From a checkpoint of a small mixture-of-experts model trained on Wikipedia.
Size: 15 layers, width 192, 93M parameters.
Training: a variant of Muon for the experts, 477M tokens, 7578 steps.
Below are experts of layer 4 (counted from 0) of a mixture-of-experts language model. Rows are named router (the router's row for the expert), gate (a neuron's input weights, with its number), up (a neuron's input weights, with its number) and show model dimensions 0-191. Each number is 128 + 24 x the weight over its row's rms, rounded and kept within 0 to 255. Numbers have three digits each.
After each expert's rows: "gets" lists some tokens that make up at least twice as much of what it gets as of all text; "mostly gets" lists some tokens that are sent to it at least half of the time. This comes from a sample of Wikipedia text that the model never trained on. Tokens count by the router's weight.

# expert 50
router:137096139159115184079152160078126150127128099150120106151091105176104152159140144137098109142140131158166110110096140138114141074137113142130170163113080117135128139101163111126093151116113134130152118128144095149209145164132143151119175124099126096081157115115126103119108150126100112098181154125109108153084126127127141093123090156129109158162130117136155103150159134111164103135114155153130143097118118128130162098123131141156115166106103150134123119139139122132136146147112131090125125142133098141140188117137063123133115101136111106138123137158087111103146114127114104132
gate0:110130130129070157062114109100143103138132138113124104130113129108174136167141111118121124086116137140066128125114096143117135089118145156097128094122191107114062171129148135158133120148180108130171124119139149133138135152144129126143124112115095100124151147128126160140134124102142108097170132121126111107120116092129121171116166161112163115092179180138137053151118127122096125179109175115148151143137098160171156097133137138125107137111122100109157124100144135096113126109133135129144100146154144142123130140139161097137129131137154132124162110158132093149100117159138154117
up0:121140102124082181099141140109113114131120102133143145124125092129146150143113160118126145076105126144066144117094142138109134110107153127116120123115165131113050136119135125161132140118145139118141146127119150133137140162150146121132133097105090124106104143136115156142156098099141126110140117121127124115152118079133138154165177167140141140078175172106140102129145096140091112144103152114159151137136119161158141167122130105158079107137138074109193141138118130106140102090150183132164110072140136107171144131141126130139109095148127108132158141107140080120113085161114107119
gate1:161129142094097140130136167142116106131099099140145126123167161124113144146149161119117120113140156115132108102102106086130143109177116131117110082119194114148105171153148134156130120116106115122122158116084140135110123111090114168150097122176142132125085171122101140125193090098139119141147114132115134105134170129129111128132150123125104160121126135047140107124134149128136139121113133136111120101122135114130137150144163137155126084108139131149124079122167140089147130162102096091154112082152111119215128159122130152106113133127128146125102182126130092137157099100111127142
up1:146109110111094128099154152113105160145093144087118189157130106148184155142134129108122118152129129132131161088145160136103126129135134138099115133078119169131129164131145116081143134156129142132137133114181139147090083127170119132141135126113104092095117134135162122162112154099117107184130130108108110102120164110149159188113131134126093093142165173099135096160098096149156123120145158110140165151127120162151115129132130091164098114132073147128118138156158128119099147076129157095115123140158101136124129095102147129148153151164129140124118158122132139081132124159117093121
gate2:143122132148126172133133157135157129150110113129105133144168116145097110131129129129145099131127126176168138141084092106135122093159134118106137116121098157167125149099125119116117130074108129153118155131112086130198165090153088104155070100116144141129111142113155107121100121167101102135142127132140105136144156069141146087154138123120100131098093095132154146177126122122119147131132101169130131172126129093121125139145100073129116127065140098148160114108119132130109126185097144083122085129156122102079072112129127122094150126153121131127150105124132124115123147147157141150
up2:144138166166167133139123166138127127106138140148149107152160144153128121129144110117166077095115125142199151151096105120102119081146149112105121111129089151152118138120120114120106114068142150118143141138125100143179170100154116125153097104111158131150095124133160125111130110157044130160144125121140127128140161099142177078120168096108108143091117128134142173154124113112105132134089091160100113148131117143148125152110067087145112153103117098149141122112117132115115124128093126096134128113135114106074082087149102121132126126157140135123130097104143139166136141134132149123
gate3:096137132123127142132121151112096118133120151099104140105186119077096135149126121144135149083137120170147141116130137167105120090149147121073136124129127128156128144122167152151074148143158127111107135103169096129133142151153115109136173132147089130107092167129107151070084122189121132148096142097113142138122152083101126124119123133168130122103137076092165164109128131145105116129139163130148128140146125104149124166140160118135084087089160180115088102095140095177140120133116121125126104147137094108167150127095120109163145155120142111118137137146137137101148144110115107095
up3:111074129138059148120113159078130150111125120119116077134168151150132146111100146145122085151144136135099110124124169143143143121107155150124144160131090163110082144164123158103109119126102185140129117134141161147118118152146080131139142153123129070157184131090152164174154108141096132127121119084160142114151110127126154133179147139147137091180138093151124132150152074113139129155109105126132159127133118143128129136177093144110119078082119114147132145128103094131085109138140151171144143112119112153153138130127100148140159132143130131133158143136121109161130145141136126144
gate4:100133083121097127154087152117140144147129094154144164109096160109076144138107084146170114170121152143120129116159126156164142122091125157088129104119145152113134143136103103135157138136141178121136150153101139153150163105130125163126120075102082125092111118131092106150095084161094101090125137133118102120128130091148092120136171145084150132107132129097106120129148150126147136154121144123076137110131149126086112091145108108151148168122078114151115106122134139129071118133133145142118151153127121124153130186136100120136144144143129074149110113160142104089093163123118141145
up4:154103129142168116105187134163094152136114167123128096166156115142160115127121167124102144096115088118122141115139131151110106136156130127166128176121117095153113135147119178088090106113110087142115098102162117115123120134105116105129166142150170128153139151148155171120149161095140138154113074140107163153139119130124188103144131124177093094113130155174165131170099161109113126096130116136170124124119113111179114145129145157093115104125161125107143156129128118142145124093133117128112162143117133157088143076130104143131129104132119188121145140113101154149143095119128120108
gets: "1", "2", "0", "4", "3", "–"
mostly gets: "ο", "μ", "ν", "^", ">", "α"

# expert 166
router:138126123155122171111169138083151116162107112170082127151092130133118124142150156129082106101122127128147114101127112160129132092179100148144134150079118076102106185114126130101083130102140150138155112120106127144148143125122151156111127109146075123122151105097143109128107115126080136115134160137097173141125124122100126128186073166140106172129142125137138110153138179097132124119150153123138160109121117088123142090129159143109101149125138135092178122108145090145107148137150094072121122127114118099151134175130112142112142108133121137166162164152094151104131132115130125156
gate0:119081150145123124177087109154126113143126117144153150136078115108134113110127154177123127119098142131128092135110141108124156110091125147131110112132113121157064065142128183095107090104115142112110137111095155130100147141111134137084127143139113146130127125146130083118161124100154132154103145113072138114147152162124116121130126123147096136136107114142107165153119155095117116134135130105138103122133127115082097128108133169124129192178066118113116123103112162131100116091138137119141130134180123113119120141139172184178124125161160122114124114178115174140131125120168104119
up0:147161106126147114126154119131119153122139153073100127108142125143079108113165119107135145118144118114107153174150140138086119160129108067129127150154109104140166148116136083147141184172150125123147131142110136139130120121100124130124165152114135130124116135101132166107108119099112102111137091122152106154121144152159150125130191138089169072111153168131118124114151119189149138141118165089110135094131109164200128144115128084146134120086195131134121143125142159094133183152100158153115140128108135130126114122126133101117125144150120135126125136120170123094149090128094111154
gate1:083066110143133137098110100103117127106162156144079124158096127119141136128069102126149151145125102159172165084136105069134158085122132153113128118077128158180145142136106095148145132114139151106143135123117114144122161121147145162105132090144128127104150113107168122152131125129114121100150116126107111121110125140094118100146089145141152131131092103071085155082152114137133109117117155107164117140133147137125162125093163124135144133131158159153143116138086119074172128109117136150120137116120084125139132137123120157110110162104122167123095158150139090131106156134149085163
up1:118084131135102120091134165143098142089115113092140145155102145136144118090137116134156139152141082173103150120115139099096124117109147123113127160115129134170088094136127158129147120130099126112100136119084139140136130136146061121152124144137127148135114129142090147142151097147141120143102145109153125127112113166098146132080145128173116130112158127166134142136148129120172140102093116125146123152153126129106146127163147102126153132170120159129051088115133174215122143130094100103113130126119124115126096131173157165125119160123108112119093121138113145143128057150122141082
gate2:121141120131109129154130183094124125138157147162101166136160091142118128198150100139133147103135140111132102131142117100144116127094134152133124109156150104139098134087164121112127193121096138136107144108104103119108119106124144126136110098132120128108116120112151074106065207128105119083133129128097126106114155139104164159110138124139065132127120095117118132203123138132109137142167102146116100122111122127087088108153193147095082144091145128146133115165114158114142178127119130092144141153148134093125121124119148128092110151134121139153156133106116119103126121136128127131
up2:140103133102113124148133084171121151123116109104148109140122145099112153097112161136119099165123115125104116106097155165093160122141103122131123134097104152129162101165114183149095093116156117146104124127173166144144127140087156130110141148146099120132152126134130177131180122113139123163140155123152108131132104121135093106151067153119145140158130169148168174068118118124140123133106146119129158116133159116132138134116092074175174106160133135118141171112154105154094081108158159128099154114110063138150156141125106118142136097111146103140115124141116136116131138078124126114
gate3:168095143180106130139104157139121142119166129080172197115121175101084120123062086094130136118180140126120103140140117115087135154135115108104139113161111097143128114154116147150117148128157123127145123076154125152147096137127107099110121156134117121137119164129116101106136132131134129137125133132122057103136127108120084135133118141159088121111137118149111090095150070142118142115123134141136119171126092145102166139120087069151117094063124137161117164151128108133108127086135164160110141114119126166146156123120154136142128135123123123113105140151105119085116115148148111132
up3:113126095075181129102174136118163124147116101160120128123158145155194101105132113128132151123077100164170144106138132140159140158092107141154107119185146131122168132140129101134154143109094159120113128143164116113145103131112138142157149125111155147119098126158173128116122136131125080100118122116123154122120160111156148141122128108121142129133166166157124139151101147106149160128111114138140144109129121114177135132093127125135105134158134147144146111107106150084140109144146119124143101164181154052157138108137100119089102131131120121126146125089206129180107110118110145108
gate4:113123129094139143117136086152115141147133127124117153164120156146163114137139137132122111104112101114112124103107114117155120132158138135139131116109091085074112150134102131098126107119153151159118102121154084101118156104095139124133121153151124134124092153124118145142128112134090116115151157155135134094130148134154094107160039163111115074132158149168150145136127134175184136124097108120143140140152139152149127145134168086132174101073169123155147117075169116108124140084155142116134115115126131128103130162103109119151169163106106138144130124119133093138116165200151144142
up4:126130149150121113136118171109139118110108127131153098108128108102099138114111114138143147153140150155136127141160140133117131125103123117123119126144168163177147095129153133165149159144111098100135163136090154166131084150160102134139139116118138119127159094159147120110124149105145127137112115109102111155114111144126149145115193110138145184111101111105125127105123141064073124119166142126117111126103100111112113106121078157126082150173080137107114142189088170146138126165107122141121157149137126122171111095130136144118088088153145111132123127132108181119138087050124110119
gets: "\n", " made", " served", " also", " played", " make"
mostly gets: " Clade", " make", " making", "\n", " able", " served"

# expert 17
router:084113122163115141139150123103121189172117119154129117141073104121108111136134135170131116163133078144168127105148147119095140142178130184103153128118128132118128136106155140115112161098130156143130096104102122171155135103142150155112152075152121124131151123085135106108111135130106152137168138147109124108131123130092149088134122134160099129133190118109135108145119138111132108151134146144157173131112108084081135115124206147154144128108163171153139140119163123126129168137150114088093161150144104133138155169131114129112109088127113106134132157185115133110132143143114119155
gate0:107147070077102091125141156105130123121166126155103149109124097130074128095115134114147123134137151156169098084126084134128122095143134132082162156121122126102098089160099070147157163163142112168158125116107094190120111119102201145124146122147078136157131122129115129131158097125165126097139106158134074107136141113118148087154126144133089134135114143142126140102107136113131137124142143100119099118115115108097147120155163137154146127119121144130106098113119155132155112096118101140143108136123138125100151134150145092108128147118096095135149139161139153155168122139068140129
up0:160121144159147150165144114185129058126097123142120148196143166128141121140129173148134111147111108098138138186131137105138120127126101150129116078139138138182166171094144167120088111122118156122111118100179126113147129146134117133110139145105172144103105151106147105139088150104130130150153160074124150123136099148153105157111153132085159120133131119116083113105126104124135111144132099122146175150141085121146133127127142133141079124138136132129148102139133114128139112159106158118152112126097132139120085136110108161137116075137111154123131124104120169116068098090122097119
gate1:131110146125114121136129161138115125117165117098104139123124122120110136162107093143138137098149161164116134086139138121139073144139118195131097124181158123145113144136143113182124107102168168110130123168139167137110146113118128181140124127095116126110115125109104181129196151107123130148147106149107107110111128132100126131130140130073153111120142133119167070161140135135130109157176118149116115128147173100164158050143102135104103112118119117140103128106092101084109112112118135130105138137123161120122139147157119160121157154132144120124168110091083118127145130143163149170
up1:121126138116114148164125147146112147135170127107106143106132123123108131122102102099100108122148124140114112102139175094177102123157128130115103085131116139123136175111110151129155144097153129113150081130107155090115160138182093165146133096082122110150121122131112116131171158100095151137147152137083172134134121146127137082138117122098134104184139098163134120165119115133121152164156116141164100111156199138132128064116142122105097127120153103127129093124121092148099065117120133127139113128142154133131140092144128142143139172113100079120141137115100135126155186138130168151
gate2:149108127160096112140115105146150156114087111138098110135088143130168119125138072101147094146169094128136159134119102098111091159097130108132128126198137148084145092103125110157110081133113153141169060121154124153124089119115131124099156178118112116175129120119117104155120114108161134131150121135083152124149132152123140090107111133135117151104140149142145130140095136133110125144113137125153155142147121116120078122129137131127138121166136132148136155163107135203122084116155102106130095099129156136144110101107134108129176157133126120117132193145131158116179092141118129115
up2:167153116138131092109101112160143154112115114142142125116069122129152104113120076131130088125150114124138167112130111118133103153123155147150173114169130153077150099107112127125117082115095137173152021137141118153134075112106133126118160125099135137157148120121116102136146093109146118136119140124074139138145122186126107108105118132147109136117121131146144143156115120114120152125152144151138136147143140118102091135107121121130108127160155141149130161148120162212148104107171093107111140133124164147128096110122159120115154126142099115135107188123126152115156090136106139124
gate3:151152123160128122108157100169136102120083144114120126143112129131152126103130152150136130139195094122110127122147154095140147152164086141119128124118140162134125118176115130088130097132142090120160099121157112109125116138109145107110108169154160100128137128142090166103106144107136105128118115154127140123140096161195105134117107123172127142147142134105140173130087181169129115156151115156150088159119101113135103115095154107159118088164077157115087136112132086124116143152157128090100129154097119177125133164126125123125122119121057118124095121164154155128094127128106108130
up3:103120119136142133117125125134131120147129117168124165145133081157150154146091142127122120110127132151140104153096071087120122136157125088121150147146134136129115127117114147112148095148198128131142117157091100171110108139155201102133130100108124151140148124134138113118107151163152102128140137131168129118126169153104120105141159136138176142139133151142122161112124110137096106176110162107130110145163104115128120113147142110169079151107157113129135133144100140077113097157083148092124112152079126124141145112087163114142144124146126152134179118118137116122100064131079092186
gate4:121125146103127130148152133138143094124133110104100099133151100122159107125129063108113098101125109139150164098107159128102119153124113131123111102171143113111143159135158179125116164088142157141081106139126133113104074104150150169102133106142150147109080120058123119122061131088140138136143107166125128121144105119138143064117113131137114117131127081095171155105116101124135133122168118130161144114140125126148182098085147116094101114132126111147138114132123135153127142113137180067157107159150144155164159136122132128117107098140164123119118126121097140100132120102138157160
up4:112168125124134114134150113138122119134140116105100112120149090141157120162124050109097104107126121126122135097097172126111138146143112141114094097150130099114140139134132163108158128083139145133099096122136139109099113097130159168082147092120124141123064113068109111107076110110143165137129069151126114125138128109141143074110110122121115109140108093099139150085131108112139132126154131125146139106150120093120183091104145114095107111116132105161155114130138136151125139137137168106130102178138130142154187162117135133112122109158171119138075149123119136115141120074119167161
gets: " ", "ox", " Tour", "om", " March", "art"
mostly gets: " Tour", " Nov", " Spr", " Billboard", "oute", "On"

# expert 65
router:113101119158100136111145150098117125121082101132124120166105143139112148149144108146119097161145104143160133143129183121113118092168118183115166148079064132146140127116144165104074139124104168116131099117121125132163143168144131133126126117106112111113160126113110132139105155136074111100170106136070137145089151131126139111152069150132109179139125114125177104146129111112157092153149130146120170093089143139102149142140135141114127177100110174136126154130152105132125150143125122102096139118145142122164149115108088138127100120136115103130132152175104149114130141159107124176
gate0:188087130136148092151138133156188093161085113146158122114098115143100121148143110144131074176164143166140156107164139135077115131159127121116148160112136151125106140135146104111165127130090121142148145109127152138098135132105171119129167124156148099126146126108149141086122111100115160090109128088189155140087131130122168135114128120129156129110119132138155106162185103147158091110102170116134115153139108143138099091129110151140161114071122143121096107153129123088140163123130140147131126148148164130103111115158168139120135128087107141134128128137122133105160095156108154115
up0:119116117101161128176137123148148144163128144139154123117069104147119117098139126103111123143105150093162118134104132137178121125149174107085173141183163145158136143135153110127176122141201089130118135126122148133135151169156130153109127132135126141134123135124127139135128131091146115136116139123133153148105116135144170124142108177101163147131147120132160070124162141143148159128139170116101109160146144159122118097102140138187158148096108154118112123125145165131090150147144147129119161144134172191170164106075155120142121152120133095106123131113133092127113129153165104101
gate1:095119155115121120144143105127120158129168145109104136103102116111134121130165130168134132113186101146169082126163099121091126109156114175132163097132132121097112129127126145124119123105156158113139122132176126109129103119145112125135119164140145087169118132127151111133140107141066135115132106137129125124189115129141073158116121116152149130112159118153169148135132096135102120112148168118095104066148137140135151132102131117097152105150123125105148132115060132166148112121168164143142201150121138125197148127128112089135077151146133098125148137107116169132129089125136145114
up1:129087110064151105127132087122143157149148135121121142098093125106134113127165132152156124145187156091163116146125086125094130136143121165116163098107114111110129072125139138120146157133144134128133090165169166115138112104123103154126120113104147125191129162161131101136170123149075136113144112121112140128165145127129092148114109121131135119110150087134159141149140085146084154114121139111105113070127148149128142139106112117088139116126096161134113125148106153152172111098145136126137158109126128108120137160108133097128085149138205106131104141065136143157120144164141120124
gate2:121142122193148144104104112131135079142093131140106118124106099105126146158104130164102134105153112122115107113111189115164107099104117108126102120068163137131153142081126087161124122127110175134105124155088098135150179133122084136135088118125129124144151134121125159134143117156144125158124136159091134143109122115114137159098103140125067143135119140136087156116150119126140064151124126107141164119157065164075141091165143118138134137112166112146107177089123143143125104123123161106155126122133149111105129130110095176123109131112127114124130099143108090118149133094129107152
up2:115134131122137101104137120132146097159162144120137116130131152133098132111143142095110185076116111123138124128152062110163139109087164089069099107145146161155121117128148130088130148101114104145166134073169141130115101162119161103114107140112127105122161140129138103094127145109092098122141146126118123129168135114133131121179083160120146123124144074105130150119109132134112147107112108136162132118087157140160090106161112106156134140100104186141198153129134160137140159154122106143142153128121121182133138173127156140074122157120139119130115122119141142083115128114103116143
gate3:131106139087103136142128121088123145127112082113166173113128160136134157126164116170138140123131122113149146130149113137141123149112140121110102132121134117158121176121124144100099130144102153106049163161162123108128137115138111148110137131131113127170124140102156144122139123092094164129156150073102117121076133074119104130089157126130133124094116137125155134134127162089150085138092097147108105122071154138156161152137123100094140184138116135154133105128139114113126149112096105165116112099104122127121133145111147144058099105127037125115112120136112115104103130112128106126
up3:093170123101134103120131127111153143156133174125106074136126120153091122119101150091111138179124119145085089118112115122130126113113118103128137136136123139094127082136129110127162161123159123142196115121087143123111117124084149083113080164093146111083113115164100121156153163102162099140113108156163140117156122164122106117150140133102130116134159105117123122127139089165152144142159154105146119158152090139136073117152137130140114082108120096129119138130097110155146112128144159115142146123140135121123107103135148120184161139130207165144129132121162140153156109161156119153
gate4:142096102142119132142136148061144146105148123148116162194169133091093167126088154129126134135096075117141137126136115135078126128122141149096101160110134109092152142093113098138096140095113136140144134118115132137140136142103149130152135119138162121145141155095139072123122129125112138081119121150131124170142130124136174111167085129144142111115122117117116164099132120093116102122126172119135139116132105138123211116075100107117149134098119151127120143155150154140139129099132095152107105072126081083105153090104103108119153097123170146141109137158154115132082136138133098134
up4:139124129121129109155115100078127139110133111103133167128108169137096169128124140079141120085083090142110134148167152115069099137138153148111112115133130138126099100111123102089097117116091141124131152120137167109175088102106096105144149125091125132161163148141131130135111139091100150179158111121172156090154136124119152108171083156095162147151098122136124125108119117159104129137124089136141138122089118131090131127124107099107143086121124132124093136134108130157131128095147136196167135155121136135085135131081126094137163133123122159128119096096100137131077105165132132145
gets: "1", "2", "}", "5", "O", "4"
mostly gets: "ง", "ม", "EN", "า", "ร", "ν"

# expert 72
router:126108101146113142111128156112148155133119094163121095146101110129087143119135124166105090182146103134188102107109170138120129123134142167118166140129108110108124139131162146130079139118089151128143103125125094168172142130148123139143109093135103105100176125108152147099146148128119128111186110160096118151101127138142147129160069157169111171129119125110173109147133142119162109133155131159139135093084125169105143135152133145147117157141102176132124152090124085145127140163118117105063131170128146128154146139145111086088110133120125121144137145169101156107118112140114132135
gate0:136129104173129119087148105185128122121126136110136105121187128122138120150122148129104099078157133130094134139136128132083119129139157080092144167111174131137120153144157155121139142109116175133129128156115080099141141140138100150148139125142108085099093110138148103112112087117151182126163132103112116104090150098106134150156145147157136122080163152141124139160111098151158147142063132080135134098185086132176107096117105130126131073110120123122121136109097117086112171112121094126127134132128156124168149106120137118150140153098137079118161129124128139119143137137144133121
up0:112109160094126140130140114093162115126121086129109134131140136127172178134151125105129134178110122157138125094132108139181136114133128126127100115151099127099117095103140073105145116155143108125125181097139132113110118119119171086138161172129134155153110145099086154129181170147139102154131117144131145132197120156122165105114117121079098130140112111123113133123118145102132092119132117171155094183095164125100129162147144146131091188164156107124195145164168124122125123143128151109120135125120117114098107148152096153122120095138129164135097155136129099148134124122128141126
gate1:136088137149154112123122102109113106131138146101142123157141142107126097117132115140114137141105126141189124156157119104123127126115108103111089103144121132075176130151145097096174141109107167160163080141159150113167106113158115145114133117127108115159078144159157129131088079133154120141131101120097171155123146108151100072148149124141124144132121119162148138098132109122132103114084117128096138133110156171122134125105114158110112151128113138135127172118117115166126107074128094097138130086116149137185092135158154082107148125110159139147114114106123070156133129112185112115
up1:147120129177139124098130151117109077108113158137157091186155114117101136114123097140102137097137161154179122104141103152137127130099124106129099120125166084089158114146132122094188140119116149146146075162147124102176164095143104149102121160117140111111140144145145128093126080107134130126133132126097160124165140123146125115147167137204113172098109128127178144091127112116137101152125109138113138142139121150113076125101113154173127135111151102121115167136120126182127125087140116124123149099133144150148129155110145138117120142119181120160122106131137075157127118122124099137
gate2:078129088110122150126104123119114157131163106111131078139067127104121141072124111147135124154095147134111124121115159108184110130109149112143138131131125137125122107124150117149150155161158093153135148129152166160131147141155130123118108109144098096135133131104140138109127201144128125085124133156120123116124118144162086128129093170101109124095134139155125088167145193095144117135132122125133088134160128139125149107118125110126129178167096161124115103132134061151119159128130119142113142159118159136144108116187107103081121172151100156151165152137132094128154125107155167114
up2:112125109129119141109094112142118116134144140086128118148092117115139125093076123156137144162112135130129141137126137121167107134107121113148148149127096137111124108108145119130131159159116094174138127113121144189160125135158118090137095112116116094147191147106133128127129178159132113087104097151125141127105103149157106140126099167122150103149143139198143141175126175129141136152115125128142127085136116156136157122155127107140115166178109191100149101109127097150123159104116161166112157142123147135161113103170116091108142175159130137134198129127133097153151124101157157110
gate3:159105149149155090147135112123126115100133152135138117139140115144134134114113115113128106150132132099122166082086129170079134157134133084096123125140132148158119155149147123116138138147140151095136079146127139108152116135103138072189120114108167134135115144174148148096137159102140120128107107132145116162100110149144158111123155130128107167122155095125120145141134139154148090145206111114159131158117115143118153158118114113179135144151146128141115136073130092155113102116140151112070126114122117123123120139166123185106159119135121047131191135139146144149106172133136116105
up3:130117170125137123149134100112109115106132156120153097138142098136165115098102106104125113148159135097097166096086132186089114161145129115083119118110128148160128176135122120086129145132106163104104098159143137125172139128120128087192118134092154136102090125154173138113145154123119135140124119115133143154125122159180167147124128126127147166114157122130133116100133121107142084128171118122157159155126113148122136165123126100187141124158141125143147145072133112172125098109156171141104123110119128123105088127173102172104149121150147072113164129142150129136115140158134124088
gate4:166124091107102132123133154083110127136142093099149126109076141128127146130163108119122109105127070140138118128138121138134163153106148145136176121132124116099100119130134161159114127131114063107102141115179109101138149118143144121106096159099127123141166144145099136117123151141107103138122138115165117108156141119134088127122090158094148157136106145136118141138127098115151096113090115132119216109105158123105143174122115091152112117143121153120152125102118106120128097124108194129202137156131145119126091141136107150098140123159123160106098141120136168137188129085169144127
up4:083139146128160135136121103155153166128113135154099124144188119139136111133102141128142156156147181112109108125117134133146094105138107100125090135127115152171142125120131099110144131131140176153161103112083172143101115143124093120156147096149113142132088117119186122126129126139136155108140126132109135150112122137133145131128151107162099111115153127124148105128137152144087155142168134134144041120175120120169110084130140167114151133120143115132116113162128145128143156139137065131091112094122103133111155140132138108149141130069137095131146108150147077154062127171083109129
gets: "1", "8", "2", "0", "9", "4"
mostly gets: " III", "II", "ID", "TV", "X", "SA"

# expert 183
router:126113105115113184109131161084128136138106106142131144149149102153093151141158121131112088176151079126142133083115135159119163129118121123084130151117130144112129144125145118114116144093119145161138101123114121165137134170169179175114146113131097093106153121125144088089123133110096121119164136149138165152104091097122149090182120166128109167152174121096131107142127122129121128113129140138138158126086130148104132117142178131146142139103126140119138129113147087144123141128125098072144159166102118127156152144119090134110116105118148081146130190156082123113155166079110124137
gate0:154112140149147154147099151136133144137133162154146116142119116118157120139129177142155165093109116110168147138135119135159137171112097134117115109171132140101137104123131121118153127080139101116155135090179059123123118111105133094140116125113073110101128140147097164176172123124121132123093085101147095147184048118170154134121141131097116100089123142138086132106115129129097117120129117104156137164093120140100119123154138144125124124116134147153101203163136139148140116118140110125137140151117068117135124135102137127126164113155128159123133164127089134127103152161103113094
up0:142127138158145107133095143102121118144150128104132122147138158130134144157155151131126104168162102110130148172066077146113145131103147101114124124104131109138122178126135115187125093118101131127148128128137108121140119111159172067128102138132121155126105141158115111126149121135146159118150105117126060128099129091130118097146128116121095108125137140165093116143137115134124157122172161198142112144130113131103142102122138147126112126121131129099159153118112091105156192136101101061160081112087105168130116145140120167082157085112129159118112120151098129111109159148107128152
gate1:134153146146143140140149137096154087110151111126089159092141149148128173152109149135141093102140130139111119121128134150097190135123142123108115101130137125112105103127144171127113097127161137119120127134190096128108184139102122131119127093144138058139157115172165113127181133110138098109085155109126130136120103092068144163144119131123139125120145140128100134129124135138148115144175150146089103143156074182119171144148144103143140112126138131117117118150105134113080216126127119094141144125091137135131113102128111128141171108124121117128135095133118132103182125126086128118
up1:119143109136148121097170128111161116121133112097065157128148139147134148132099117159139072119105082100144148122143109132102175152119144126113105131132169121107100119137151159139117105114142111132144122087134101118106165134132142159122116103118148114129105094118163119081148159112112118147125127117153127138173139085101115179146131107107164162120143131139080148143151117131138140144176119112111074113116092128104169140154144096150134135116078125095099115152122113135089222140135131114120137109126100136145086125121136131147170121111173086125137115151124116125202142131121128118
gate2:108147080119142116098100115105130114173098126140135092146113141070142107118136119106150112111121157168088160149155135088082112125109077124105111125120134141135119158134174134162095118126151155103136157135134146119124104133137183114206132125133168079134129174127133141161135110107096116130126146133162115113135124071094140109135134098123128137133126115119144113115114132102138120103125133115150096166164100129138146137092135122114153161124110109116079101116104146098079191125106099141097109165146163126170085138126110132115134146135115162119147078138100151105141105124155118153
up2:130112054111124121108136104147120112126090101145158098121117161116156112114151128096169135121171131151099142141140130077116133106103118124106114107153133154124086146160198147156059119130139144134133155138141153082119090130162178110197159117149148117152116144133130110170121138108145123123154152130140139126115126129069133146137167088103122113133137107131172108114150130085131114095093152127172118152177102121119126139112134125134153136114121100108146110105121127092071123120118069167097140141141142114161125133113108119130165147118116106129158104148128152122141152112155135138
gate3:123157116119162127162137122131124145134167159120145153136129146104124079124107123113131152143141153121109098112115112123103122161109140128135108125104096135120141079145210162119145184146124094139085120112157104155101153138107105155102177118159091157104117142100111161109120098119172098169135147121148159135159134146166115132116115113117140148129140147141103132114099135111105145186126177150116145130081134093109151112107183132127119112159070140123120153093142159141095089120125115134157105133130151114085142125143097109133138162174120146118110145083112144088117147156131104099
up3:114144073118139128163142123113124143138157140106132144126123159099110124124105137091119114133120137131127087068111111151061180146111097130106119164117112104107122122145219114131133131144115145121127132137124151122115129133118101160066191116154127157112100126078093112112152096121137093143079118126120159127138141139145110109141125094124135182139137130150090118102102153132128146130136182153130103152065130085115161105107148127134127133125088134135089152061116122114122106147144132116141118132136135099136119130151078127129137183150120154137110118103135121105113139132122087113
gate4:081117105145132162161141087125117132122166130125153136125098115094167157155093166104157107149128132112140105159137189117120138123115134157093122093104121132134144149156131134095153124143117154111111096120102145147165089109142175148154153141122143125094186071173127054137154103126112158097121077138150167107107122151136140136125113109131148154112130135105152140118153096112166147120139113109100146122111099102102115092156157131145092139099147153162118097096120144143115073096142134130091119167138128135106142092097148123150106147090155114136104133118128147142145117095115128152
up4:085107117142171169160124068132116134099162134133163140122128088089159151150088133104151119142131137110135124151146160113126129127107170130095117095120133120134127132154103131105175119117112162119116110118098158139146088093157177147144135125108117141124149085172113064152154102120119154094133117128141163111115146122155159146151125102167162122123122143098144119117130097092172144095132108100091141120116095119111126105151172145145110148113138132164119092103124130148133091100132126117146113154142138136130184090099158117146118135063160107133108183123129108144154141085123124157
gets: " to", " Le", " He", " be", " he", " le"
mostly gets: " Le", " le", " We", "He", " Gre", " She"